python train.py --d_model=256 --d_shared_expert=0 --balance_loss=0.00627 --router_bias=true --norm_eps=1e-05 --dataset="wikipedia_en"
Below are experts of layer 2 (counted from 0) of a mixture-of-experts language model. Rows are named router (the router's row for the expert), gate (a neuron's input weights, with its number), up (a neuron's input weights, with its number), down (a neuron's output weights, with its number) and show model dimensions 0-255. Each number is 128 + 32 x the weight over its row's rms, rounded and kept within 0 to 255.
Before each expert's rows: a language model's description of what the expert responds to; "mostly gets" lists some tokens that are sent to it at least half of the time. This comes from a sample of Wikipedia text that the model never trained on.

# expert 25
Finite verbs and auxiliaries right after a sentence subject, such as was, is, were, had, might, provides.
mostly gets: " was", " is", " are", " were", " has", " had"
router [148 157 109  83 186 107  84 143  93 140 153 159 125 136 151 182  41 141 129 159 151 170 150  87  76 159 145 135 109 128 156 147 143 148 159 113 109 111 116 181 178  91 138  83 115 168 201 135  93 133  99  82 109 192 106  96 122 116 133 170 137 187 174 131  84 107 129 112  95 160 140 117 125 131 108 122 149 106 110 121 151 167 112 126 180 135 180 135  92 131 123  93 215 134 108  90 164 135 128  79 219  61  99  85 178 134 117 138 189 144 156  63 156 137 176 135  47 137 121 171  96 136 167 131 139 130 117 157 110 137 228  98 124 179 156  79  74  44 147 157  96 156 160 136 113 135 140 145  99 144 110 161 149 114 136 131 122 131 123 152 145  95 118 122  94  92 104 142 115 100 105 119 113 158 128 178 117 151 127 167 129  85 122 177 139  94 105 181 132 148 135 135 133 119 156 114 106 157 134 144 130 152 133 107 128 185 137 129 108 139 192 168 108 114 134 141 139 199 140 123 156 126 184 113 111 167 163 163  33 160 127  80 144 123 136 153 183 140 150  72  99 130 153 120 160 144  78  96 154 166  87 133 172 143 124 138]
gate1 [161  93 139 110 108  89 115  88 159 119  84 136 135 149 167 159 153  83 141 148 180 149  77  90  72 182 147 121 113 144 150 156 145 121  66 162 115 138 106 142  61 132 143  73 119 156 161  87 122 127 200  98 119 158 131 147 100 118 115 113 115 146 128 130 136 172  46 142 124 144 112 170 171 134 137 117 133 140 133 162  76 138 137 161 160  88 153 156 130 144 115 141 114  98 142 121 165 149 103 112 166 122 134 164  85 151 166 126  68  70  94 132 142 157  93  82 188  76 141 161 116 116 186  66  76 109 100  87 154 125 152 127 139 120  94 124  93 113  94 117 132 123 100 184 154 128 164 170  91 144 186 166 164 144 175 171  88 122  90 107  91 137 119 147  53 152 170 102 167 171 119 111 135 138  79 199  76 138  60 154  89 181 137 120 102 134 139 148 146 104 127 134 110 141 141  65 113 106 163 144 114 127 163 122  72 122 185 179 166  78 153 145 116 176 109 235 135 120  78 132 157 100 132 134  95 175 120  98 144 167 129 128 133 163 108 150 140 101 131 210 134  88 126 148 112  78  82 139 140  66 137 117 109 104  80  99]
up1 [171 148 150 132  79 123 161 155 133  83 113  89  34 129 193 124  84 177  77 120 123 120  81  91 131 194  93 146 135 147 106 162 161 146 119  78 120 192 153 159 205 112  84 110 142 155 157  97 159 130  99 124 132 147 121  98 126  96 100 183  93 149 157  97 133 142 180  84  95 109 176  99 108 157 173 159 156 155 107 130 103 201  92 106 126 142 116 120  88 124 135 147  79 126 205 126 126 121  91 122 180  68 107 157 114 128  98 161 149 148 165 160 122 113 138 138  91  84 116 129 183 169 144  71 101 150 151 118  70  66 121 147 106 120  83 161 158 131  95 112 137 137 185 147 119 145  79  87 152  98 146 146 141 135 117  55 153 165 156 110 131 119 154  50 170 141 115 122 131 132  86  94 134 107 110 136 165 126 148 178 116  90 141 162 130 113 113 117  68  79 148  85  91 116 145 176  81  65 112  79 109 166 187  86 156 142 180 129 132 146 143 114 140 148 175 118 122  95 136 150 141 100 156 168 139 111 167  55  90  99 131 101 113 189  79 131 141 135 154 102 152 145 165 113 172 138 100 114 106  95  98 180 125 169 105 122]
down1 [126  90 188 147 113  86  89 133 161 173 131 158 121 144 114 101  68 109  81 157 105 105 101 127  93 126 129  82 118 109 146 173 147 144  89  83 170 144 124 114 155  65 144 138 108 121 191 119 114  85 119 108 110 170 110 124 157 101 108 135 107 113 152 135 118 140 147  47  96 109 116 101 127 106 127 104 189 150 166  89 139 133 242 139  77  89 156  75  75 134  83 100 151 107 137  86 170 193 169 159  73 153 136 136  87 141  79 168 130 139 154 147 118 114 122 167 123  97 114 101 162 104 105  89 106 161 137 127 118 136  77  82 122 172 116  85 157 142  57  99  98 115 162 201  42  84 145 130 172 108 105 116 145 172 104  74 133 129 119 138 152 154 141 169 100 156 162 122 111 150  92 131 122  89 167 159 162 126 134 137 186 133 154 103 146  88  75  73 149 130 112 133 136  80 173  87 124 108 150 110 105 124 157 114 128  61 140 156 102  91 108 108 141 135  83  87 120  99 124 152 146  91 123 163  57 105 117 132 101 132 150 180 114 122  64 141 163 172 162 164 133 164 160 149 183 140 187 129 159  59 127  81 148 126 149 167]
gate2 [137  87  95 177 108 167  77 148 124 152 113 138 138  87 121 143 172 111 130 141 136  97 140  71 145 106 139 118 140 132 168 127  88 131  66 180 135 191 120 120 101 150 117 150 153  98 110 128 213 139 116 121 123 121 166 103 194  94 150 109 130 182 106  74  76 113 170 175  99 152 112 100 127 118 171 128 104 101 177  92 108 144 128 134 179 154 115 113 197 127  87 100  95 114  68 128 148 145 125 129 147 125 146 169  99 103  86 149 137 153 110 160 137 128 113  90  72 131 133 146 147 172 132  76 199 138 121 161 146 126  53 215  84  62 122 143 152 115 149 144 129 162 130 154 132 108 180 138 165  81 127 160 135 103 141 103  69 116 121  90 190  96 106 150 106 206  51 157 108 130 145 108 146 106  83  81 113 134 151 141  89 177 128  91 114 111 133  46 135 164  97 149 105 131 181 126 159 168 129 129 165 138 146  94 125 158  98 115  94 117 140 140 157 130  87 110 130 153 144 118 171 144 159 157  87 212  69 148 114 142 109 102 136 131 133   7 130 148  89 140 109 144 135 151 131 133 183 161 170 172  93 101 122 143  98 141]
up2 [126  70 102 190  99 156 146 109 146 122  94 113  95  92 157 109 167 122 142 166 156  64 118 113 107 148 153  86  99 145 137 120  47 154  99 171 166 127  74 122  74 149 122 124 154 112 148 113 180 135 186 136  96  97 159 107 155 118 156 136 194 165 104  99  64 143 140 120 143 127 123  98 171 109 181 117 121  49 157 104  98 158 119 125 150 167 183  93 165 104  69 151 115 135  53 168 164 186 139 117 128 162 119 130  79 102  97  98 147 120 135 127 157  97 117 133  96 149 122 145 125 175 150  71 151 172 150 203 150 150  67 222 123  64 115 102 144  68 142 128 174 158 157 110 155 157 135 153 151  79 138 137 178 135 141 123  85 157 158 114 135 146  91 103  81 202 109 151 141  88 135 100 113 141  96  70  66 119 148 128  96 203 120 115 123 176 104  98 119 175 107 105 139  77 154 147 148 119 153 126 121 146 163  93 127 146 122  94 106 152 158 180  94 131 125 125  93 117 107 111 165 138 128 189 109 188 113 149 144 141 110 115 127 109 114  29  99  99 129 125 105 120 125 103 123 123 153 162 160 164 108 109 134 130  86 184]
down2 [181 139 118 152 149 137 122  94 184 160 103  80 130  63 107 104 131 151 171 206 126 117 118  74 129  70 179 137 107 157 154 108 101 134  79 142 144 166 150 208 107 136 124 160 163 104 150 123 150 159 146 136 149 146 146  89 146  66 128 106 115 182  93  98 106 150 142 180 177 127 117 140 114 137 164 140 141 141 127 118 156 164  92 169 167 128 176 123 147 146 114 111  89  84  69 158 132 118 151 120 148 143 149 123  99 110 103 162 126 135  79 142  98 114 104  66  89 149  61 160 134 145 147  99 184 166 139 118 144 133 201 205 132 127 123 169 104  59 139 148  74  87 180 138 149  71 111 166  92 108 135 145  60 123 122 148  19  98 181 186  98 134 173 127 123 163 132 100 141 126  83 134 128 105  77 132  45 115 140 126  96 117 108 108 157 131 133 124 135 157 121 115 125 145 184 183 105 135 137 144 157 119  68  63 105 169  92  90  89 107  95 143 115  92 143 111 113 157 127 127 185 141 177  81 114 190 115  67 142 155 125 138 123  99 175 105 107 177 125 121 138 123 101 168 145 128 141 143 177 117  76 150 149 108 107 147]
gate3 [ 63 136 113 109  85 137 121 165 107 104  82 161 135 164 170 182 145 132 149 110 156 162 126 112 110  72 125  96 127  81 155 128 125 113 117 121 119 121 151 154  95 174 154 114 183 106 122 138 118 162 118 130 101 143 116 106  84  88 174 156 160 121 102 106 121 134 170 118 121 138 162 179 119 169 125  86 151 122 138 114 174 140  85 137 110  85 151 118 137 160 111  77  93 116 180 163 182 118 132  88  82 116 124 165 191 141  91 168 189 120 136 121 141 118 147 134  96  80 111 134 119 123 140 124 102 101 160 168 108 133 125 113  85 183 103 176 125 126  99 127 177 210 150 132 135 165 110 180  55 213  59 172 125  72 141 121 117 147 134 162 122  97 132 130 168 138  41  96  96 116 120 153 194 164 104  73 136  98  95  76 139  99 116 130  80 105 148 113 104 129 179 135 120 204 159 114 100 139 117 121  55  76 120  79 185 146  99  98 132 163 186 163 129 147  99 163 119 125 174 131 142 114 125 112  53 187 176  77 163 175 126 160  87 119 124  73 154 121  94 109 110 169  91 166 163  91 138 147  58 112 128 111 127 130 166 138]
up3 [ 97 153 101 115  85 106 149 164  81 112  71 126 122 171 136 204 159 107 182 126 168 130 102  96 116  73 111 105 150  90 157 126 118 126 106 132 142 124 127 164  70 208 122 102 136 128 136 144  93 151 139 106 151 154 110 126  73  53 177 150 155 117 104 112 108 135 152 125 131 156 120 138 159 147 113  84 163 112 140 105 188 100  57 118 116 112 131 116 158 164 117  70 128 141 141 170 183 120 122  87 108 133 101 159 173 113 122 156 184 142 132 124 184  91 117 118  82  82 119 133  90 161 181 116  94 106 153 181 112 127 146 130 118 196 125 149 114  93 101 129 141 188 136 104 138 169 115 143  77 193  95 172 145 101 122 120 104 124 149 150 129 104 117 145 163 129  80  87  79 132 100 166 202 113 101  69 117  92 108  85 136 132 106 182 100 124 153 138 106 170 173 154 100 210 155 100 106 118 122 140  59  60 117  60 141 154 143  69 125 130 187 183 146 136 130 150 134 153 176 137 159 119 118 136  57 187 201  81 147 161 129 139  79 119 115  92 150 156  90 110 130 175  82 157 156  79 140 128 109 109 120 104 136 114 162 172]
down3 [148 232 157 156 157 136  99 125  95 118 116 100 133 117  96 123  85 179 133 107 146  82 145  90 167 153  98 141 131 182 102 136 118 120 111 151 150 139 131 153  87  52 120  94 161 121  86 147 143 157  98 156 143 130 115 110 114 115  97 143 122 168  68 162 148 139 102 180 142 138 211 162 147 136 136 116 123  88 144 110 189 107 120  60 185 118 163 125  82  75 163 113 145 114 123 108 157 134 175 108 144 112 110 168 109  90  89 119 119  90 137 135 108 116 182 155 104 142 138 113  49  87 147 122 161 105 102 175  85 172 119 107  36 117 130 116  96 175  99 128 118 161 156  90  87  87 134 139 106 133 162 141 101 122 168 141  85  96  74 100 177  97 108 134 146  93 101 151 118  92 123 132 107 144 128 110 131 122 166 152 100 196  80 113 158  82  48 116 125 114 136  83 136 110 163 149 164 147 163  60  86 100 135 181 187 159 112 133 140 165 121 177 137 158 120 183 110 106 108 151 158  96  96 119  79 192 100 153  74 108 101 134 187  91 142 121 126 123 167  70 181  64 126 167 138  76  97 122 118  74 151 150 128 127 108 107]
gate4 [125 119  91  90 150 192 108  69 103 149 220 118 162 145  85 126 173  70 112  85 116  81 184 100 168  74  96 154 146  57 101 158 142 183 112  93 100 110 135 151 160  89 145  95 167  78 163 121 143 113 116 173 121 119 157  84 186 149 162 131 165 141 104 140  99 143 136 119 160 152  87 122 134 139 138 162 143 108  94 122 137  99  88 126 130 153  99  78  92  82 135 112 133 134 155 188  74 128 153 130 128 165 157  65 176 112  82  81 126 140 159 135 116 138 117  81  82 127 160 122 133  78  68 122 114 104 105 116 184 122  94 128 128  84 148 150 116 154 144 127 175 173 191 110  76 125 104 145 127 205 151 115 153 107 130 123 123 113 172 159 120 167 115 153 111  87 159 106 130 109 137 198 126 166 177 148 173 110 164  85 115 114  40 157 108 141 122 177 136 140 122 174 109  77 132 198 125 115 141 161 165 129 159 142 120 160 140 175  95 183 126 148  90 157 179 173  86 102 115 116  53 111 158 134 144 111 137 174 160 119 183 164 144  90 145  72 119 128 105 111 141  97 143 118 134 154  84 141 133 134 113 149 111 140 207 131]
up4 [163  93  75  68 134 162 122  60 143 202 199 137 134 170 127 137 152  81 145 131 103 110 109 141 186 126 114 200 132  90 144 181 113 187  82  92  90 107 121 171 141  87 133  51 161 101 185 119 152 120 132 167 155  82 135 105 145 169 145 159  80 143  96 138  70 154 122  74 182 178 118 152 119 155 114 110 140 145  56 146 175  88 108 102 176 124 116  91 133 104 143 142 192 113 163 154 134 113 166 135 156 174 166 106 170 106 126  94 153 151 149 169 134 119  76 125 117 132 133 124 178  68 142 114 110 116  91 126 159 135 149  87 121 150 119  98 105 152  97 127 179 197 156 148 111 115 153 168 159 205 124 178 140 152 157 147 105 118 123 118 125 149 131 162 102 119 156 113 113 111 122 186 117 193 146 127 133 150 133 137  84 146  85 133 104 139  84 153 133 138 172 157  96  83 113 208 136 159 102 150 168 128 172 135  61 116 174 182 115 161 147 149  89 103 137 168  91 113 115 139  64  67 158 122 120 149 144 153 114  91 163 144 142 115 175  96  94 149 115 131 117 140 119 107 142 176 100 153 176 124 148 156 114 130 187 187]
down4 [131  51  42 143 126 157 169 161  76 135 166 108 133 151 140 111 148 144 153 124 143 161 154  82 162 152 110  88 182 104 121  87 181 166  93 110 105 152 191 103 123 201  87 111 128 150  83 103 118 149 109 139 132 113 136 157 127 130 111 103 141 179  81  89 128 106 173 141  72 105  82 100 171  89 149 195 155 143 105 151 112 143 101 122 135 183  78 164 150 132 112 114 143  93 155 143 120  86  99 104 106  87 114 169 137  89  94 164 153 101  96  91 130 143 163 123  81 150  71  46 102 152 160  93 100 161 128 100 160 147 158 121 152 119 173 144 164 136  75 111  94 148  94 113  91 151  98 180 132 107 123  95  95 108 128  91 152 126 202 111 113 113 191 127  91 110 141 131 147 127 126 143 171 138  89 135 129 109  70 106  94  86  96 118  99 148 142 167 100 126  72 120 160 120 113  87 150 116 176 107 121 119 110  94 118 169 188 122 100  81 107  90 112 172 114 136  31 111  92 105 129  98  87 168 140 101 181 135  93 123 142 125  56 103 106  98 127 115 141 155 117 108 162  87 141 135 170 148 110 125 111 149 110 134 251 118]
gate5 [145 164 137 137 119  57  96 141 102  79 108 150 134 113 121 167 141 116  96 104 121 121 112 107 126  57 106 147 210 179  97 135 127 121 138 135 107 116 181 136 170 120  83 131 140 163 142 207 161 153 122 127 131 138 163 140 112 129  59 150 127 124 129  93 116 118 133 175 154 104 126 124  85 111 163 166 110 170 126 119 149 145 122 103 127 153  89 147 119 131 109 145 142 156 161 148 117 130  83 147 177 124 144 100 147 107 109 133 131 148 127 115 112 151 105 136 164  59  90 208 123 157  72 194 145 158 107  59 165 110 124 165 124 116 123 108 107 115 177 149 133 224  77 172 137 107 183  67 121  95  79 162 148 122  87 117 133 117 114 107 142 133 143 161 140 137  89 129 122 161 117  83 152  93  89 132 151  99 111 150 141  94 150 161  86  95 157 133 127 124 118 124 172 160 115 167 185 183 182 150 113 162 162 137 142 150  30 173 134 118 138 160  90 176 107 140 170 106 192 119 109 111 126 127  62 148  79 167 144 169 123  70 174 212 170 148 175 146 178 188 146 210  80 122 155 141 128 135 124  65  92 140 125  95 148 141]
up5 [ 58 131 179 102  92 134 134 120 137 175 100 110 117  89 145 145 137 149 129  92 154 108  46 169 109 140 117 148 179 112 103 154  90 146 202 137 105 145  71 122  91 127 138  80 130 134 123 141 112 123 139 126  94 104  97 160 119 105 103 112 174  92 164 155 116 122 106 114 114 140 119 180 186  81 160 153 140 155 120 118 157 180 172 117  71 177  90 134  68 113  86 164 155  74 146 161 124 123  81 172  56 103  85  88  89 122 155 137 159 168 122  98 138 111 120 174 110  82 160 111 135 138 145 171  80 145 141 149 158 153 142 100 131 128 137  64  88  21 139 161 140 115 129 140 171  78 106 124 144  92  71 129 162 137 131  97 198 142  99  67  97 108 113  67 151 146 111  90 113 132 159 104 121 146 102 122 155  95 156 165 113 140 139 125 148 167 133 157 116  99 109 151 178 131 123 207 135 120 129 159 102 144  74 107 140  86 121 126 123 185 129 183  49 177 155 102 100 153 105 101 128 141 116 129 115 125 144 186 176 172 180 127 179 193  87 129 157 118 156 153 108 181 104 101  73 101 145 183  90 112 121 100 160 140 140 111]
down5 [133 138 164 137  64  65 121 137 103 146 181 110  89  99 110 148  77 155 180  66 144 115 102 202 120 152  94  61 172 135 100 178 114 126 145  89 107 162 121 189 162  94  88 111 111 121 170 182 114 131 161 130  76 175 100 190 157 112 123  85  90 111 143 118 172 103 117 146 121 173 175 157 142  71  99 132 119 111 189  82 164 139 164 119 144 220 120 151 114 152 107 140 184 136 118 161 114 131 138 148 138 151 128 133 101 113  98 122 127 171  67  83 126 152 175 113 145 168 100 138  98 148 126 124 111  99 153 131 137 114 155 123 105 180 137  75  67 128 115 188 125 100 113 152 144  53  91 106 108 143  93 126 109 154 145 125  79 119 129 137 153 129 112  85 154  92 114  64  81  86 118  96  96 134 139 105 128 111 142 127  87 162 109 104  40 141  99 134  84 112 165 111 147 114 156 134  74 167 172 106 125 168  78  81 143 130 156 134 139 137 129 130 172 137 177 113  85 151 198 147 153  90  98 108 132 153 135 151 166 169 112 136 106 153 151 136 145 187 122 155 156 188  97 101 186 103  96 193 149  89  98  71 140  93 115 154]
gate6 [178 141 147 115 127 126  59 145  59 162  96 212 132 157 108 133 123  74  92 145 116 120  98 114 117  99 127 123 149  86 137 139 146 127  89 113 149 141 141 144 197 135 116 121 144 135 135 150  82 106 146  98 130 132 171 144 125 121  96 152  95 116 157  68  93  31 123  86 171 129 134 101 122  90 110 125 115 135 164  84 177 135 125 176 106 156 133 161 162 118 163  67 118 110 146 167 146 132 208 125 169 106  63 100 113 149 147 128 152 115  85  73  84 154 120 105  86 101 146  85 118 127 161 139  85 161  45 114 168 127 148 106 103 188 180 150 114 104 137 102 128 170 118 123 139 100 104  79 115 124 131 179 124 127  54 172 106 158  71 131 188 141  82 128 209 120 130 157  81 168 105 161 150 168 116 112 119 147 114  67 169  97  66 165 109  86 146 173  88 114 160 182 118 112 111 172 104 179 116 140 106 128 132 151 169 134 132 129 137 181 127 123 159  93 131 151 123 213 169 158 142 145 138 103 192  64 136 135 148 124 112  85 139 112  82 152 146 146 139  80 126 103 112  98 173 118 112 118 170 119 110 134 116  87 129  59]
up6 [119 122 164 122 148 147 143 112 216  89 159  64 103  20 111 129 170 172 179  90 176 177 112 137 104 147 100 113 147 108 156 151 145 114 129 160  74 104  96 155  71 115 119 100 132 126 146 100 188 157  81 175  99 107 133 133 137 122 183 123 144 185  71 171 141 169 121 137 182 141 127 198 113 173 140 122 123 167 138 190  63 163 157 112 150 131 147  74 100 119  97 161 111 137 143 109 168 111 111 118  95 173 182 117 181 161 147 100 116 185 142 158 154 159 111  98 142 178  95 212 146  93  71 158 141 156 202 124 178 119 123 134 135  50  97  99 129 158 118 105 156  94 143 113 127 159 117 156 105 162 166  88 127 157 181  41 128 100 160 147  98  91 111 117 100 132 158 147 128  62  97 126 126 144 125 168  78  96 147 149 112 124 137  89 107 187 102 133 183 131  86  84 115 142 121 201 126 106 111 157 108 103 121 134 133  98 109 166 107  86 116 151  90 123 128 115 134 105  89 131 107 105 134 147  82 143 102 137 116 135 166 171 142 137 156 127 124  76 133 166  89 139 122 172  94 134 120 107 108 118 136 164 157 121 152 172]
down6 [163  71 100 124  94 125 112  90 105 177 170 122 127 158 122  83 166 160 104 146  88  81 159 141 150 144 141  85 147  64 102 115 102 168  83  31 154 117 125 158 117  89 137 124 122 114 115  90 146 131 115 140 152 109 126 106 107 137 104 143 121 142 100 110  66 106  50  96 169 127  11  64 141 117 102  90 112  93 100 127  55 101 107 169 121 135  76  85 141 148 140 157 180 117 156 143 132 116 146 126 137 140 130 158 121  72 120 194 150 125 140 150  89 104 156 137 116 119 133 119 172 127 102  84 153  84 109 125 134 107  50 115 174 130 106 102  99 130 121 184 170 162 119 137 148  99 162 165 163 157 128 155  76  78  83 106 115 108 101  75  99 121 130  95 120 161  92 181 155 126  78 122 143 119 115 104 173 141 175 117 115  83 123 115 157 121  60  75 134 158  94 130 116 156 145 135 149 118  46 118 112 138 114  98 133  49 171 142 162 124 129  94 138 178  78 153 130 110 118 158 133 124  99 189  99 128 100 199 143  89 103 129 159 100 151 128 143 123 140  41 113  61 100 130  79 117 152  74 120 113 139 159 114 103  92 114]
gate7 [109 122 117 117 168 137  76 180 145 160  77 128 186 100  84 146 140 186 114  72 151  98 111  98 150 125 121  80 140 138 145 195 137  98  76 174 175 115 152 135 153  65 124  95 144  80 167  76 125 103 144 162 149  81 101 117 128 107 110 153 131  63 194 109 130  95 161 106 123 141 109 141 145 150 136 127 120  95 201 142 117 188 148  93 190 141 103 128 124 101 105 155 109 112 122 132 171 169 135 107 112 145 125 137 121 133 138 115 132 146  91  96  83 131 117 155 127  75  99 153  97 151 100 140 117 188 174 183 124  99  73 122 136 128 156 144 117  92 130  74 162  73 132 132 213 187 104  88  70 142 137 125 183  78  86 117  90 159 125 159 123 110  55  94 151  76 122  88 151 148  89 127 158 125 119 157  88  81 111 116 180  73 155 121 137  91 119 175 121 144 108 173  82 126 142  99 124  60 122 122 105  90 180 167  87  39 161 103  98 100 145 188 132 163 156 163 196 133 149 120 135 124 122  93  93  45 103 187  77 109  86 146 131 116 155 119 133 116  91 131 113 121 146 127 171 126 109 134 122 119 116 166 123 103 135 126]
up7 [141 223 101 156 125 157 194 130 132 139 209 168  53 115 101  99 136 117 124 153 114 129 167 170 138 123  98 161 134 109 144 104 120 145 161 124 130 185 153 144 127 131 111 154  97 155 107 164 157  83 118 136  87 120 170 171 154 158 135 133 196 131  79 113 128 149 150 146 122 165 152 147 128 138 128 121 142 140  63 113 167 129 130 163 109 177 132 120 123 105 180 138 111 197 111 134 149  78 127 134 191 107 138 144 115 169  37 149 153  88 177 138 158 155 137  51  99 122  70 122 120 168 142  97 117 115 137 129 109 143 125 146 143 118 105 143 185 168 136 163  81 142 122  82 135 119 161 131 145 166 145  95 120 159 166 135  73 138 138 101 168 133 104 214 180 106 121  75 122  95 207  75 148 164 149  92 178 191 124 102 103 150 146 101 120 104 197 124 153  84 127 103 137  96 116 156 127 138  72 131  94 147 145 103 189 182  81 129  89 141 155 128 102 124 145 108 118 167 134  25 100  52 126 154 177 213 162 102 119 140 121  91 124 149 109 154 151 144 136 154 101 155 107 104 144 111 127 132 126  91  81 130 140 102 131 147]
down7 [131 111  94 163 153  82  96 105 133 162  88 164 104 142  96 165  88 145 125 148 154  75 117 150 156 121 118 113 128 179 128  77 131 137 186 108 103 148 101 132 144 168 114 135 119 191 115 111 107 103 159 119 136 168 148 135  91 121  94  82 117 141 184 141 114 153 126 191 127 160 189 117  73 123  73 134 172 170 186 155  60 144 117  89 168 145  91 128 160  97 101  67 123 164 102 100 134 134 167  79 164 133 153 139  68 145 105 124 151  71 152 179 118 150 149 200 184 101 156 159 118 117  76 180  82 147 183 144 121 146 121 133 142 140 115 155 108 145 150  86 152 133  66 159 102  65 158 146 145 123 152 201 150 119 147 127 160  91 107 142 108 122 122 124 122 163 118 141 142 122 156 143 166 114 161 169  99 133 115 112 108 133 182  80 188 163 152 131 185  95 154 122 144 142 132 144 177 147  52 152 129 112 151 149  68 111 120 171 139 132 139 211  73 148 113 100 202  67 125 111  94 117 152 123 178 177 145 112 137 155 113 126 155 181 100 117 123 161 145 211 113 157 106 151 175 110 165 172 109 163 119  70 104 165 153  89]
gate8 [135 178 164 170  79 128 118 110  88  96 129 156 116  66 138 130 108 124 188  83 123  61 102  63 178 144 117  97 119 108  77 134 140 121 145 111 109 111 183 153 194 119  95 147 109  96 148 149 136 153  96 138 179 119 122 128 133  78 124 107 148 163 104 151  79  56  81 159 128 150 127 119  95 120  93 111  95 167  83 115 148 176 108 126 137 146 110  93  84 113 110 131 179 106 121 165 127 119 128 150 186  65  97  61 119 103  79 101 155 140  93  68 112 127 105 134  74  91 137 141 139  85 183 165 133  92  68 117 169 174 152 143  85 138 160 152 102 146 200  81 166 151  61 119 130 119 164 173 121 139 128 104 146 136 107 114 102 110 129 136 174  95  98 141 145 118 132 144  96 122 165  87 156 150 108 121 136 125 167  80 132 100 133  85 119  89 211  87 151 151 159 104 137 139 101 164  95 217 160 118 112  90 186  47 138 143 130 153 114 186 138 146  88  49 163 154 151 163  99 133 130  87 120 153 127 127 160 153 107 134 193 136 108 112 132 130 135 176 143 121 142 102 163 169 192 106 125 106 103 126 100 176 121  83 181 114]
up8 [132  79 124 102 157 125 156 186 149 161 146 126 113 188  85 115 116 140  97 144 150 195 121 208  95 117 140 153 132 120 202 122 114 113 100 171 148 129  84 118  63 130 166 100 143 185 108 144 130 115 162 108 107 117  98 115 128 177 130 156  67 109 128 117 162 169 145  86 135 123 109 103 133 123 155 143 144 136 166 136 125  95 156 126 124 106 126 140 187 140 150 148  96 113 169  71 127 118 151 115  81 163 126 209 132 169 158 137  95 119 137 174 178 116 131 150 184 181 127 113 130 143  61 114 110 151 166 141  80  83 130 134 179 100  80  94 151 131  39 159 101  95 168 165 104 112 126  90 143 109 121 139 104 121 145 143 146 130 127  99  65 164 130 127 105 140 119 112 168 135 102 168  93 117 126 121 105 124  79 185  81 150 119 149 148 180  64 117 110 127  83 144 117 129 163 101 168  78  84 126 140 159  39 197 107  88 122 101 120  55 102 138 168 164  79  84 139 114 173 152 141 158 162 109  86 152 119 103 157 134  42 116 158  99 128 128 128  65 124 123  92 162 133 101  76 139 166 154 174 122 183  76 138 140  72 166]
down8 [144 111 158 160  88 151 156 128 150  68 111 109 110  56  72 142 149  80 184 116 121 124 145 133 193  87  82 154  85 143 138 130  97 109 113 172 188 108 145 130 101 130 142 176 166 172 121 114 110  97  97 137 126 206  30 119 112 113 140  95 135  88 142 138 133 150 160  90 166 145 133  72 121  89 105 118 119 177  82 197 100 159 155  90 173 180 104 120 112 129 122 130 139  88 116  92 131 152 166 186  99 142 126 171 149 169 144  70 162 139  75 159 150 125 138 177 199  55 123 156 144 105 112 197 103  96 112 128 101 141 144 104  93 133 109 121  60 119 155 144 149 120  78 102 117 131  90 124  75 157 154 135 137  95 139 107  79 160 141 133 112 144 152 103  91 177 146 122 158 138 113 176 177 153 132 101 166 150 164 112 132 141 183  55 129 120 115 153 147 132 134 142 146 118 166 124 126 128 109 183 118 141 134 121 119 101  80 105 200 155 142 144 104  57 170 117 112 128 112  97  93 105 150 156 193 117 135 138  83 128 194 112 116 162 153 160  84  62 139 163  82 125 112 133 132 156 150 140 181 101  88 100 114 166  58 133]
gate9 [ 84 121  95 155 145 168  78 141 127 138 136 118 190  85 117 181 143  74 123 126 115 126 189 170 105 147 164 148 140 120 115  64 115 131  76 144 149 157 153 129 127 152 107 146 109 119 146 144 126 163 182 164  74 152 160 172 137 168 107 121 144 138 125 180 157 165  90 110 158 116 145 138 144 135 169 153 123  87 150 110 121 124 154 167 167 160 108 105 144 148 150 127 113 130  99 167 104 100 154 117 121 160 156 109 154  90  98 190 172 124 172  24 172 102  27 109 101 142 140 116 104 136 136 105 105 171 135 134 147 105  75 219 180  79 110 167 116 125 150 170 178 123  91  20 120 169  97 120 129 142 141 107 164 101 180 111  97 116 161 164 130 158 129 129 141  59 158  72 100 106 141 113 117 126 134 107  78 111  60 101 107 148 126 144 144 147 109  96 133 163 123 136 106 137 129  55 176  87 128 150  43 107 126 129 150 106 122  90 107 171 142 166 138 150 231  84 123 188 161 169 134 108 144  70 141 181 119 146  83 146 149 123 108 113 126 116 118 104 158  98 145 157 107 157 155  83 143 126 103  96 127 149 118  89 135 122]
up9 [123 106 115 102  60  70 178 126 130 150  83 131 187 128 147 177 154 113  84  57 101 125  96 138  60 104 138 170 104 109 162 164  73 163 114 113 111 189 129 139 157 191 139 136  73 106 113 105 134 190 197 138  80 194  92 140 130 152 147 140 130 108 181 165 118 150 105 123 148 122 109 105 166 165 137 123 139 169 114 120 127 130 177 131 160 123 157 126 162 141 159  80 145 193 120 175 125 161 171 132 114 130 118  49 105 143  89 186 129  68 121 125 126 122  30 140 119 109 136 129 133  56 138 136  97 117 181 161 161 114 102  97 106  80 128 170 148 124 114 143 192  97 131 129 115 196  68  81 103 117 160 117 105 147  83 112  81 105 107 131 124 127 116 136 150  69 150 153 108 181 109 192 106 121 119 198 111  91 121  92  94 164 122 141  80 105 145  71 116 153 200 152  92 145 124 101 144 132  99 130 108 145 106 119 135 156 157  95 120 138 149 171 145  99 174  86 129 158 145 145  85  98 163 119 157 187 139 126 116 105 101 198 119 132  81 139  82 106 148 128 164 132 137 120 145 162 168 125  78 133 145 174 114 113 111  79]
down9 [108  61 140 113  80  78 106 108 163 166  87 143 137  89 177 109  96 134 118 128 101 163 116 113 116  72  92 189 154 134 100  89  83 112 171 141 157 159 125 101  66  98  70 124 127 182 137  99  88  95 145 180 106 145 124 149 107  94  81 149 114 109 132 139 121 137 106  65 160 106 116 127 140 145  98 136 157  85  64 167 129  95  86 116  77 100 143 136 131 105 117 162  73 138  85 149 146 167  89  54 120 180 116 114 165 160 173  80 119 114 133 121 178 131 115  80 161  92 101  73 134 150 155 121 145 100 152  92  81 148  99 126 148 127 165 148 113 106 100 144 127 108 168 141 137 140 133 126 139  73 126 130 132 169 116  88  97 173 138 127 199 137  87 127  86 117 136 102 148 151 159  84 163 158 147  99 152 181 142 146 149  70 141  78 176 128 143  90 178 114 105 123  95 120 126  60  70 146 147 131  65 184 141 101 105  96  80 151 113 158  92  89 147 141 153 123 154 168  98 144 135 129 157 189 118 127 159 157 126  51  64 147 131  97 167 153 160  91 116  96  62 162 143 132  84 129 223 129 120 114 100 117  93  57 143 142]